Weights of a small mixture-of-experts language model, trained from scratch on English Wikipedia.
Size: 16 layers, vocabulary 32000, 86.2M parameters.
Experts: 96 experts in each of 16 layers, 64 GeGLU neurons an expert, 8 picks a token, a sigmoid router.
Training: a variant of SOAP for the experts, 454M tokens, 3534 steps.
Below are experts of layer 8 (counted from 0) of a mixture-of-experts language model. Rows are named router (the router's row for the expert) and show model dimensions 0-255. Each number is 128 + 24 x the weight over its row's rms, rounded and kept within 0 to 255.
After each expert's rows: "raises" lists some tokens whose logits its average output raises strongly, later layers aside; "comes after" lists some tokens at least twice as common just before its tokens as in all text. This comes from a sample of Wikipedia text that the model never trained on. Tokens count by the router's weight.

# expert 73
router [147 126 127 143 110 148 130 102 142 109 142 149 105 117 121 137 133 162 100  57 128 165  98 127 175 125 102 115 145 152 117  91 144 150 184 127 113 102 111 173 142 113 141 153 104 130 122 148 122 134 121  99  92  87 133 122 112  83 138  73  87 112  79 135  92 113 111 113 104 145 132 147 140 189 133  82 126 143 145  95  94 126 130 175 120 100 127 117 175 110 126 150 160 109 126 141 143 161 107 165 129 114 123 118 100  89 146 110 135  96  90 135  97 138 131 158  94 118 155 139 121 174 139 143  89 122 125 112 118 116 118 138 118 149 115 141 149 110 116 125 128 157 142 185 139 119 123 138 115  98  82 144 154 131 131 116 123  89 180 126  91 147 128 120 146 151  88 128 130 126 162 103 127  97  90 118 144 118  78 104 133 122 106  89 120 158 164 137 146 117 130 103 137 162 165 136 119 140 144 161 146 129 104 145 139 129  98 140 130  91 115 126 170 106 117 137 113 126 148 146 139 106  80 142  93 181 205 114 136 126 134 146 117 163 108 113  97 171 132 110 113  95 140 115 157  85 127 127 137 125 136 116 136 121 141 156]
raises: " ", " from", " to"
comes after: "\n", "-", " is", " code", " Website", " Clade"

# expert 66
router [145 145  94 174 124 133 127 164 108 116  93 122 117 109 150 129 138 131 132 111  93 139 101 149 150 135 123 125 159 121 137 107  88 102 125 121 118  87  96 169 185 124 152 138 100 154 134 140 122 133  81 181  94 104 108 134 132 100 139 107 104  77 123  97 130 163  99 156 125 128 147 115 119 149 139 104 154 170  99  81 130 118 102 138  88 123 132 145 164 115 173 152 130 124 149  81 114 130 132 106 153 143 103  94 133  98 177 106 135 140 102 138 116 114 139 161 133 157 144 177 146 143 145 153 125 127 137 133 141 134 137 139 104 123 101 162 191  90 107 111 108 140 116 156 100 131 142 113 166 125 107 148 173 128 164 104 154 113 166 156  77 142 121 141  91 146 143 150 183 144 151 142 120 115  96 149  93 192 138 127 120 153 101 140 106 126 139 106 105 101 157 130 142 124 167 125  91 126 103 113 145 129  87 133 137 113 108 126 159 136 113 147 144 129 144 137 111 132 133 134 141  75 105 138 155 145 156 134 116 132 109 142 123 132 128 132 103 170 166 104 106 169 101 138 105 142 119 122 153 177 139 159 117  68 112 150]
raises: ".", " |", ",", " ", " of", " in"
comes after: "\n", " |", "-", "==", "|", "==="

# expert 55
router [127 136 111 120  89 103 104 144  68 136 152 119 125 137 146 134 122 122  91 142 119 167 151 106 134 120  99  58 177 137 153 176 160 145 157 129 113 122 125 140 138 139 149 127 130 156 127 120 144 110  58 147 101 107 140  99 139 141 151  94 116 117 114 115 160 132 132 151 114 123 148 151 120 174 131 143 167 124 170  95  93 128 134 168 134 118 109 113 164 158 142 141 125 145 142 138 125 117 131 136 161 107 135 132 160  99 151  97  99 149 120 151  99 177 161 169  83 130 110 161 153  73 125 142 140 128 118 133 125  81 141 164 141 135 127 140 118  67 125 127  94 135 109  96 120 129  86 119 123 136 106 145 163 104 118 145 117 148 151 136 111 135 119 118 108 129 119  98 168 125 135 182 157 126 140 161 123 137 156 133 179 136 136 122 146 169 134 113 134 132 197 147 125 126 119 117 104 129 114 144 139  53 138 148 148 132 100  98 160 123 116 132 137  88 133 123 138 153 137 116 128 113 116 160 136 186 137 107 161  75 123 117  96 174 136 130 123 156 133  87 152 110 104 101 108 163 135  91 140 124 113 138 160 145 145 134]
raises: "\".", " |", "===", "izing"
comes after: ".", "\n", ")", " also", " career", "History"

# expert 11
router [132 150 151 158 123 128 119 142 129 105 142 147 135 152 156 148 149 130 113  84 135 141 113 144 134 150 103 110 147 144 125 109 104 131 156 125  93 127 144 177 177 154 125 149  84 144 156 122 145 121 149 136 139  75 111 137 109 111 119  59 110  93 145 158 101 159 120 115 117 135 151 115 128 128 122  86 177 131 150  84  96 133 120 157  86 102 126 119 139 148 169 120 156 140 124 132 105 140  87 109 137 156 144 166 144 123 133 127 143  94 113 157 125 151 131 149 149 142 102 128 139 132 150 129 151 140 112  95 116 118 165 131 127 139 131 145 203 109 112 101 136 141 140 137 138 147 121 141 133 129 121 129 199 119 134 108 127 142 110 146  94 147 152 121 125 166 148 114 173 130 158 147 142 119  75 149 121 134 147 138 144 140  72  43  99 124 141 106 144  94 179 126  93 136 200  98 109 136 135 119 117 125 139 134 120 138 141 118 179 125 109 149 157  61 109 126 110 120 137 140 140 125  82 147 113 145 172 137 169 101 136 155 142 129 141 108  93 174 140  82 134 116 143 159 151 118  96 121 146 137 141 145 121 127 150 130]
raises: " and", " (", " or", " |", " in", ":"
comes after: "-", "\n", "|", " Country", " States", " United"

# expert 68
router [136 146 108 171 106 145 122 121  89 111 138 122  83 129 158 148 135 168  59 110 104 134 121 113 170 126 101 112 149 104 182 137 158 131 114 120  88  83 108 138 134 117 156 132 131 115 124 161  96 121 102 133  76  93  89 136  90 131 107 125 108 116 110 145 139 114 114 150  90 146 119 113 119 145 115 133 115 122 136 126 124 135 142 130 122 104 107 120 167 181 127 138 135 133 118 153 116 119 122 107 153 169 128 156 106 115 173 123 123  84 154 115 105 128 134 160 129 110  92 158 111  96 163 146 106 129 135  87 140  93 158 105 122 102  79 122 134  99 105 122 150 119 106 117 164 163 130 132 143 152  95 150 177  95 125 142 138  93 141  96 140 159 115 125 143 187 111 100 130 129 166 102 144 145 118 103 114 116 152 127 133 140 119  83 103 125 137 125 148 136 157 110  80 107 182 122 129 127 115 131 160 122 143 112 115 115 122 135 160 127 166 143 164  40 109 145 114 176 176 164 141 122 129 159 163 143 137 120 132 113 132 110 120 150 153 144 127 136 175 122 146 113 100 127  72 129 131 113 136 153 173 125 135 116 148  93]
raises: ",", " |", " and", ".", "-", "s"
comes after: " in", ",", " New", " of", " San", " at"

# expert 30
router [134 148  92 165 104 144 108 158 156 116 135 128  92 120 167 116 118 147 113 122  93 151 120 135 144 112 104 109 158 128 164 125 137 118 172 122 133  95 112 189 195 156 123 125 117 141 112 139 116 141 120 188 111 145 135 136 120 108 114  84 102 104 124 131 134 138 128 152  96 146  84 100 141 160 142 116 144 152 144 108 122  95 156 151 109 144 145 123 175 135 150 174 124 179 152 113 113 130 133  94 116 124 109 141 147 115 152 110 129  98 128 151 132 139 121 147 113 153 154 127 162 112 140 159 121 158 126  63 115  92 128 109  76 108  79 133 185  91 124 113 156 128 112 131 120 116 121 113 161  91 142 145 206 125 156 124 144 109 135 151 101 141 127 121 110 125 152 130 140 130 141 157 123 133  80 163  99 165 125 129 125 158 109 119  96 122 150 138 121 124 144 135 168 138 133  85  80 110 116 140  80 124 142 120 114 146 126 110 158 121 145 161 134  96 141 133 125 156 143 186 149  99 136 137 134 171 156 160 141  90 124 150 123 132 123 142  97 195 142  79 154  94 129 138 127 124  97 112 156 135 152 129 149 118 142 142]
raises: ",", " of", " in", ";", ".", " for"
comes after: "-", " the", "|", "==", " a", " The"

# expert 14
router [144 140 101 192  86 138 121  92 100 115 119 158 122 136 140 150 121 129  90  87 119 165 101 131 162 127 120 111 114 133 131 129 130 148 163  97 126 100 157 161 162 139 183 176 107 162 175 114 116 127 128  82 121  94  92 113 111 131 130 118  80  98  80 131 131 127 109 126 106 108 125 127 114 144 135 120 166 108 153 115 121 145 124 137 135 112 108 112 144 141 153 141 164 101 106 132 141 136 109 137 127 115 103 117 115 125 148 123  95 104 126 143 118 144 147 175  99 185 135 129 124 123 141 137 122 141 145 136 131  96 162 146 116 139 125 101 138  93 137 123 126 119 147 151 139 155 135 135 152 136  79 113 199 103 129 102 136 125 147 159  98 177 140 126 127 151 111 112 143 151 159 137 101  95 121 130 142 131 145 111 137 138  68  73  69 145 153 134 111 120 164 127 108 135 132 130 129 168 130 129 106 134 117 126 168 170 140 135 179 123 121 132 133 132 133 110 155 129 105 155 123 102 105 158 127 212 150 125 138 132  99 162  88 133 157  80  81 151 155 116 144  91 136  96  98 104 147 107 123 147 106 165  83 120 121 115]
raises: " ", " |", " in", " a", " (", ","
comes after: "\n", "-", " =", " Born", " is", ")"

# expert 85
router [114 122  96 147 131 133  91 126 115 143 148 134 147 128 143 117 119 148 123 136 112 177 103 114 153 138  88 132 133 112 134 114 175 118 138 113 118  80  74 138 145 137 135 143 139 136 147 134  86 147 115 123 100  92 124 138 143 128 137  91 105 139 135 152 125 104 134 120 149 120  91 118 140 138  93 120 155 119 167 114  90 121 134 154 142  69 111 105 132 144 120 152 141 144 142 140 143 131 142 120 136 107 110 190 140 113 123 129  69 130 128 143  85 172 120 159 128 119  81 139 131  98 133 141 153 176 127 101 106 115 127 117 103 135 115 109 149  59 110  70 124 131 111 118 137 138  76 133 144 156 107 156 163 107 147 154 131 116 157 133  75 130 115 126 112 152 147 104 154 142 124 145 146 140 107 157 134 128 126 136 164 138  84  58 118  94 201 110 144 135 114 158 145  93 123 123 143 152 112 188 114 111 102 141 122 138 108 147 165 119 120 157 101  95 118 151 115 136 116 126 116 102  88 134  97 169 168 142 142 144  90 102 108 180 140 140 110 107 141  84 137 143 125 120 134 150 136 116 122 186 167 114 141  90 115 155]
raises: " ", " |", " of", ".", "s"
comes after: " |", " ", " 0", " 1", " %", "th"

# expert 93
router [128 153 118 129 143 147 124 125 130 142 103 143 155 131 158 161 106 114 123 138  97 152 124 125 128 146  98 118 148 119 178 130 139 127 155 139  93 112 149 100 179 124 165 144 107 128 118 125 118 117 115 162 115 121 146 130 124 130  91  94  83  83 113 104 138 160 115 144 107 137 149 122 125 143 137 101 126 172 130 127 120 113 144 151 100 123 138 163 162 143 113 172 160 133 151 125 145 100  99 131 163 132  95 153 151  89 144  87 121 118 119 134  96 185 148 138  98 119 145 158 149 123 151 121  89 153 105  99 125 123 133 151 119  94 112 152 198  99 113 145 116 167  94 127 139 119 151 154 176 136  99 165 140 105 191 154 121 133 182  71 145 142 131 136 131 132 126 150 111 129 134 147 155 101  90 154 105 147 155 107 115 118  63 133 146 121 125 132  99 125 142  96 137 102 157 106  94 130  76 165 112  45 137 125 113 133  98 110 125 123 113 142 115 121 114 104  95 174 152 160 146 133  68 120 134 163 157 104 173  81 116 117 106 140 130 126  94 125 159 111 106 124 130 123 114 114 135 118 136 133 160 148 117 141 135 124]
raises: " of", ",", ".", " (", ";", " |"
comes after: " the", " a", " in", " to", " with", " is"

# expert 24
router [122 174  97 174  84 145  93 137 124 133 129 124 120 153 140 103 155 166 115 111  77 146 151 117 140 142 118  98 129 114 143 128 161 109 161 137 134  64  81 124 132 137 144 145 145 123 141  93 133 138  75 143 116 109 126 133 155 103 147  96  86  88 119 136 140 132 130 109 100 151 127 112 120 193 107  99 148 134 167  88 111 132 153 160 170 112 101 104 151 149 122 146 115 152 127 121 163 138 141 123 132 124 104 137 154 119 173 100  92 118 105 134  98 165 111 162 111 144 103 128 142 124 113 137 137 140 107 131 124  98 157 132 134  99 141 137 138  97 123 101 130 131 116 121 138 136 112 138 150 148  89 174 146 132 136 126 142 115 159 103  85 118 131 105 142 126 174  96 150 107 144 131 131 120 116 145 103 160 144  85 155 172 128  98 160  90 166 129 123 116 146 120 133 122 117 156 149 106 108 139 171 108 151 135 108 122 120 128 136 134 161 150 132 103 137 142 156 156 136 115 157  95  98 133 129 142 156 104 134  61 121 165  99 174 180 110 131 123 128 108 117 163 119 115 137 164 141 132 146 227 150  98 149 119 129 172]
raises: " ", "\n", " The"
comes after: " ", " 0", " 1", " 2", " —", " 3"

# expert 84
router [139 147 124 146 116 110  85 126  72 112 152 128 133 151 148 156 101 137  93 117 115 157 111 111 142 148 106 111 184 118 126 158 162 160 169 154 115 125 133 146 153 127 121 136 126 153 137 106 111 123 131 112  99 139 124 125 104 131 131 117 133  94  75 153  86 154 116 167 102 133 126 132 142 155 130 128 149 121 113 109  92 130 151 139 146 151 121  85 158 118 187 128 144 109 145 118 144 120 117  99 152 101 112 127 151 102 150 111 109 137 108 123  36 178 121 139 113 134 120 138 164 130 134 124 103 131 123  94 129  71 148 159 128 134 135 146 122 109 124  81 123 122 125 146 122 120  89 142 150 143 140 185 146 120 123 158 112  98 151 127 123 109 113 118 125 178 128  98 157 147 142 129 123 127 108 156 118 126 155 127 145 126 110 126 157 133 130 128 117 130 160 119 138 131 108 114 110 115  81 136 120  89 150 176 127 127 106  83 164 112 158 142 122 125 145 102 135 162 120 152 134 135  81 140 143 165 164 126 154  64 135 159 115 194 165 116 130 163 111  54 129 110 106 106 103 156 164 133 147 133 147 124 196 126 147 157]
raises: "===", "-", "==", "In", "The", "On"
comes after: "\n", ".", " |", ")", "==", " ="

# expert 42
router [152 183 151 151 127 132  94 123  88 115 121  82 108 146 123 137 105 121 113  98 120 159 173 107 139 153 112  95 152  92 162  96 157 152 183 136  98 130 148 124 128 158 154 121 127 165 122  96 130 115 106 129 116 137 127 121 105 132 112 110 124  96 120 152 118 123 103 114 131 137 105 140 117 155 105 121 153 135 141 119 101 107 143 159 137 143 124 101 142 142 162 132 118 166 137 128 162 125 106 115 127  91 117 122 152 103 148 118 128 142 110 113  75 172 111 127  99 124 136 160 113 103 133 132 136 133 169 105 129  65 143 138 148 153 125 119 149  89 143  90  97 150 137 117 115 124 144 127 111 117 134 126 143 133 130 135 102 134 156 129 133 116  86 125 128 162 130 110 121 124 137 135 153 128 128 143  84 119 119 160 120 116  96 107 175 129 137 102 114 158 161 131  98 143 107  63 110 125  62 128 134  88 116 129 130 154 104 123 147 130 130 138 145 151 159 117 137 138 109 134 132 123 119 137 120 167 161 132 191  97  96 126  95 188 196 132 107 132 117  77 138  93  77 113  98 176 179  64 191 126 132 137 158 106 127 123]
raises: "\n", " |", " and", "==", "===", " He"
comes after: ".", "\n", "==", " ==", "===", " ="

# expert 13
router [112 162 122 174 108 117 109 160 121 139 138 138  97 174 122 110 111 149  80 137 125 130 117 147 137 119 117 107 131 110 182 133 114 134 150 164  80 105 160 179 157 152 120 152 131 117 111 150 134 123 119 136 108 105 110 123 137  81 128 102  95  63 132 183 111 113 124 132 121 131  99 116 105 191  98 105 162 124 174 131 118 143 145 114  74 123 102 131 136 146 165 126 115  95 126 105 117  99 117 152 139 119 128 156 121 105 137  88 136  90 112 126 123 139 164 145 152 119 112 143 140 141  71 126 108 137 165 126 112  98 158  98 109 134 119 134 152  89 136 113 106 123 133 155 126 137 140 117 154 158  68 153 159 148 121 130 131 126 130 179 139 144 138 102 129 133 143  98 187 121 166 128 112  98 132 150 111 135  99 133 137 159 119 101 146 133 166 133 154 139 153  98 147 138 117 138 166 117 105 138 118 106  95 138 106 172  97 120 151 141 143  95 102  74 176 139 148 164 109 133 145  94  99 113 121 144 151 125 138 131  95 116  99 109 181 145 123 147  80  98 109 103 109 124 123 160 108 107 150 135 122 128 107 123  67 152]
raises: " ", ",", " in", ".", " of", " on"
comes after: "\n", " 0", " season", " League", " for", " team"

# expert 89
router [132 169 144 131 138 151  64 137 111 157 149 138  95 162 133 122 100 120 113 136 128 149 135  85 137 130  76  81 173 105 136 111 153 138 133 115 105 117 144 121 150 151 130 133 114 175 122 105 142 142 113 140 108 135 150 124  95 146 105 116 137 108 111 109  93 139  88 126 110 115 128 141 146 150 113 127 151 130 115 102 106 111 132 155 152 136 127 120 142 122 149 135 119 142 140 121 150 130 114 105 138 101 104 133 139 116 118  87 113 137 120 111  86 189 123 136  92 129 125 142 143  94 115 121 116 148 160 108 144  77 144 162 156 140 123 115 174  70 137 110 115 139 122 130 106 126  96 123 124 152 125 171 153 115 124 172 117 128 161 131 130 115  88 113 120 171 148  89 165 146 129 139 162 128 111 140 125 125 116 145 135 159 109 108 145 140 142  91  93 151 154 150 123 154 152  60 122 144  78 106 123  76 127 147 129 105 123 122 147  96 142 117 120 142 166 108 147 143 122 149 131 108 101 122 149 184 167 108 152  90 113 139 122 195 176 116 145 171 128  82 124 119 120 104 106 163 183  79 180 146 130 117 186 120 152 135]
raises: "\n", " The", " They", " It", " In", " "
comes after: "\n", ".", "==", " ==", " =", "==="

# expert 81
router [117 119  81 194  83 123 109 143 115 108 136 142 136 119 143 139 123 131 131 104 127 135 127 122 126 128 132 103 124 101 173 124 126 112 136 144  86  26 132 120 142 127 150 193 105 109 113 150 133 141 108 118  70 133 128 128 131 135 122  69  88  92  93 133 138 133 117 140 121 117 121 114 102 167 113 110 138 161 128 105 136 136 128 166 118  83 132 148 149 124 135 114 166 125 134  92 146 140 137 121 158 180 126 142  80  97 143 116 122 120 131 127  86 108  87 145 125 149 131 172 127 136 136 118 121 132 151  59 187 110 175 142 153 114 109 107 171  70 104 135 106 144  96 126 113 150 137 131 134 107 156 141 140 113 140 175 144 121 162 141 100 116 125 170 147 166 134  87 137 148 169 103 139 116 114 129 111 120 155 101 134 149  94 103 140 140 155 131 120 125 142 119 139 119 129 122 121  80  97 153 113  98  99 143 134 143 107 119 189 146 169 133 115 101 125 151 138 152 129 155 138  86 104 168  93 108 141  92 151 125 149 151 141 137 144 126 109 122 162 107 110 140 114 136 116 146 133 114 135 131 149 160 140 107 136 156]
raises: ",", ".", " and", "-", " in", " of"
comes after: " |", " 1", " 0", ":", " 2", " "

# expert 91
router [118 148 111 199 105 151 102 132 137 145 122 127 128 138 163 115 124 116 100 112 112 158 140 134 122 134 115 115 138 117 154 132 163 139 133 132  79  81 120 113 122 119 148 145 125  76 151 105  79 138 108 149  76 144 132 125 136 129 100 103  79  80 114 135 156 169 114 135 101 115 139 129 144 161 102 124 147 156 151 100 128 114 164 153 139  90 123 136 157 129 137 139 136 135 132 104 143 121 106 134 137 114 141 138 102  97 144  74 108 129 134 131  89 157 125 143 108 105 144 178 101 100 113 136 138 162 160  62 112 117 134 128 126 115 112  87 199  88 126 118 118 122 122 130 156 136 138 110 119 141 100 164 125 119 153 171 122 115 170 124  83 101 112 134 107 165 132 130 134 112 146 112 123 134 123 147 108 169 143  96 144 153 137 126 134 116 155 127  91 111 143  96 123 107 118  88  95  94  95 120 108  87 120 146 125 137 123 123 147 118 160 139 132  89 148 125  95 162 158 155 128 115 103 122 105 155 174  81 127  63 116 100 135 139 107 129  80 121 109 133  95 137  97 135 125 194 143 140 161 159 161 161 162 121 154 134]
raises: "-", ".", " (", ",", " of", " in"
comes after: " |", ":", " on", " 3", " 1", " 5"

# expert 72
router [141 149  99 188 137 120  72 115 120 179 127 134 138 154 149 110 137 117  86 111 113 133 141 127 158 155 115 116 138 113 179 118 128 149 141 100  72 114 120 166 200 111 168 121 113 120 121 123 119 139 110 104  99 118 124 148 112 123 121 103  69 112  85  95 125 125 117 154 135 160 102 138 143 146 136 115 145 144 156 122 117 108 128 115 156  90 102 127 160 165 133 155 106 103  95 161 122 129 103 138 129 107 125 148 119 115 150 113 103 146 118  89 105 178 151 142 109 155 137 146 144 147 142 162 107 127 130 105 115 109 144 146 127 138  77 102 131  66 125 111 126 123  96 133 186 143 123 140 117 119 106 162 196  79 132 152 142 133 145 124 128 124 143 144 107 151 133 148 116 130 157 132 111 120  95 176 105 149 106 151 117 149  95  80 156 150 164 135 118 140 131 123 102 113 156 111 103 154 115 116 143 111 121 113 131 192 134 119 125 113 161 150 139 140 129 114 146 170 132 178 119 128  92 107 100 128 151 119 120  87  99 126 100 153 144 115  78 146 109 120 137 132 111 123 118 195 164  93 125 144 158 145 106 141 128 137]
raises: " ", "-", " and", ",", " &", "s"
comes after: " |", " by", ",", "-", ":", " and"

# expert 54
router [130 138  96 145  88 140 131 138 112 125 118 145 139 156 187 145  90 131 102 105 113 133 124 105 125 117 129 143 147 129 159 148 167 128 148 118 105 125 131 112 146  97 183 134 134 133 106 109 136 114 142 143 124 127 129 132 117 134 131 118  59  97 133 131 146 142 135 126 115 187 135 162 134 116 108  99 142 164 164 133 142 111 151 136 104 111 131 146 144 131 136 163 153 124 127 111 110  91  87 115 149 132  88 159 167 115 124 126  90 164 124 124  67 166 133 137 115 122 122 169 152 115 119 117 135 134 128  84 104 116 137 152 138  84  85 152 181 114 114 120 121 133 120 117 139 115 139 126 189 124 115 142 159 124 163 139 124 103 135 107 133  88 129 112 122 176 173 132 112 133 131 110 133 126 145 128 141 136 156 143 144 133  49 121 133 116 149 140  72 124 142 123 114 111 180  85 107 169  95 134 108  56 130 146 114 124 108 109 146 118 138 146 135 114 134 131 107 194 145 148 146 124 107  70 116 168 138  83 141 100 104 113 105 148 136 132  83 187 136  79 110 145 146 119 103 142 115 108 133 141 169 157 153 124 118 126]
raises: " of", "-", " in", ".", " to", " by"
comes after: " the", " of", " a", " two", " for", " one"

# expert 70
router [115 163 101 152 114 161 108 123 108 137 130 118 115 145 194 148 102 121  81 114 108 118 132 128 160 112  94 127 154 126 151 127 154 111 142 121 119 101  99 151 128 147 132 151 137 117 112 111 121 134 109 174 126  97 144 144 116 119 147 115  86 123  82 181 149 109  78 181 118 126 101 115 111 152 151 128 160 180 134  98 143 104 177 180 106 141 116 113 138 129 134 156 131 103 123 125 113 122 107 136 143 127 113 166 105  80 154 115 125 135 132 120 111 138 132 128  99  97 148 132 115 115 102 158 111 143 106 132  98 105 121 138 107 135 113 120 167  84 137 106 150  96 113 111 146 120 122 111 149 129 107 139 131 131 172 151 107 118 109 126 126 113 132 154 131 150 172 121 164 126 145 131 150 108 106 167 142 160 143 127 175 123  94 151 104 152 142 165 101 170 140 131 113 134 139  95 101 103  90 110  81  92 164 138 126 146 122  85 158 155 137 175 138 127 139 144 189 180 144 160 127 111  56 145 110 135 155 108 154 102 138 124  94 162 131 106  83 123 147 121 134 153 107 105 107 148 105 120 148 155 188 126 149 125 118 170]
raises: "-", ",", "s", " and", " ", "."
comes after: " the", " a", " ", "-", " in", " ("

# expert 25
router [143 177 119 151 133 147 107 169 123  75 112 119 129 149 124 147 143 118 122 126  94 143 108 107 164 110 145 107 167 123 140  83 107 122 137 153  99 107 126 160 139 128 168 132 121 142 131 146 136 137 111 146 128 116  95 125 125 120 140 103 113  66 143 113 116 131 115 149 101 136 118 139 111 143 137  77 157 159 132  91 120 139 138 148 131 134 124 185 152 144 178 166 127 140 159  95 138  84 136  94 145 141  87 119 171 108 137 115 109 121  92 141  85 131 119 169 129 119 183 153 148 144 107 172 120 163 135 106 122 115 126 103 115 126 116 156 213  98  94  93 139 138 126 162 123 127 143 137 119 105 141 130 154 126 142 143 101 130 142 153  86 133 124 158 107 162 147 149 141 140 159 137 139 120  73 119 101 158 145 133 141 151 110  99 103 118 151 105  93  99 180 153 131 114 175 114 112 161 137 110 107 132  85 144 131 105  76 156 147 167 132 130 115 116 164 127 130 146 127 163 146  70 110 139 139 171 176 116 137 105  99 132 110 140 123 120  97 162 157 139 132 132 130 129 142 144 122  98 162 137 161 167 137 103 113 102]
raises: " ", ",", "-", " in", " of", " de"
comes after: "\n", "==", " are", "|", "===", "See"

# expert 82
router [138 148 127 156 129 112 114 117 134 124 142 126 102 149 159 130 123 148  85  96 134 145 103 138 120 147 100  84 189 112 141 160 143 171 149 118 119 120 125 100 118 133 144 137 122 108 157 131 138 139 110 151  86  89 109 133 118 102 115 114  99  70 133 168 104 144 131 141 119 144 115  99 104 139 114 105 133 128 154 105 121 142 100 135 123  95  38 133 145 152 124 147 121 117  86 122 122  74 151 108 133 138 124  95 139 109 138 108  95 123 144 127  82 165 139 150 137 151  87 181 120 106 154 126 145 103 142 121 126 102 160 118 152  82 123 140 166 111 137 123 146 124 118 106 173 148  63 124 129 174 150 152 170 122 124 129 111 118 117 104 130 160 138 118 122 177 115 131 131 143 190 120 154 118 145 128 131  84 129 152 149 128 131  63 122  97 145  91 103 130 183 107  72 112 151 117 134 138 125 130 157 112 158 119 113 158 152 159 165 143 153 112 151  63 115 117 122 158 149 124 117 147 124 114 149 148 153 100 131 105 146 144 123 146 149 108 107 139 142  79 138 141 128 152 116 146 130 112 149 160 151 164 132  96 145 120]
raises: ",", " and", " of", ".", "-", " ("
comes after: " of", " at", " in", " University", " St", "'"

# expert 17
router [136 166 173 123 118 117 104 131 136 144 149 159 102 161 133 140 135 136 111 101 152 142  81 123 177 110 130 110 145 140 157 153 142 139 162 125 128 118 140 124 149 127 144 142 137 106 179 139 112 137 100 121 150 130 114 117 124 138 114 123 101 122 101 137 120 184 133 174 125 151 110  87 123 190 116  89 148 191 121  82 120 143 112 167 137  88 124 109 158 130 117 132 148 127  81 161  97 116 124 137 123 129 123 147 118 135 140 131 143 134 133 109  70 164 105 171  95 130 126 137 151 126  96 161 126 147 155 124 142 101 131 135 166 152  77 151 142 119 120 125 135 149 168 134 153 155 142 126 159 124 145 178 139  88 148 131 128 115 120 140 153 146 144 148  88 133 170 152 166  94 176 154 137 140 115 137 125 137 131 131 176 154  88  96 157 114 128 148 130 144 142  94 132 108 118  92 101 102 110 173 114  65  82 145 166 171 120 164 133 150 177 136 142 120 192 131 120 151 143 148 134 134 142 143 149 168 163 123 161 111 111 151 103 153 106 111  83 124 123 126 117 125 109 124 122 161 132 132 174 147 129 129 121 124 126 152]
raises: " a", " the", " an", " its", " his", " in"
comes after: " to", " he", " was", " who", " and", " He"

# expert 19
router [140 133 144 130 138 126 125 192  95 135 138 115  94 166 101 129  92 135 108 101 119 155 111  91 137 127 119 105 169 116 135 144 150 122 149 151 122 119 135 111 143 138 167 139 114 168 125 157 101 130  92 132 125 131 163  99  95 124 142 135  84 102 103 100 152 167 142 137  92 137 105  92 103 148 153  77 127 148 168 106 119 155 138 144 156 149 105 158 123 132 130 137 109 130  90 127  93  97 105 104 149 126 117 112 154  98 174 101 103 115  99 170 109 133 151 149  83 139 159 152 132 142 119 124  99 144 111  67 119 131 135 136 152 104  90 153  99  95 122 111  92 134 120 138 145 156 131 141 142 133 115 174 148 102 103 149  90 106 132 140 140 110 141 112 108 159 115 133 132  91 158 126 163 150 102 154 136 158 145 148 145 135  88  69 131 104 156 123 129 152 167 107 126  89 146 147 134 149 117 155 128 145 113 161 116 170 125  98 114  95 114 117 125 135 150 135 116 163 138 208 147  96 104 107 113 158 145 132 151 122 131  98  67 157 155 121  69 122 136 137 124  92 120  99 143 133 122  93 176 144 144 114 150 114 140 122]
raises: " no", " in", " a"
comes after: ",", " he", " He", " and", " It", " it"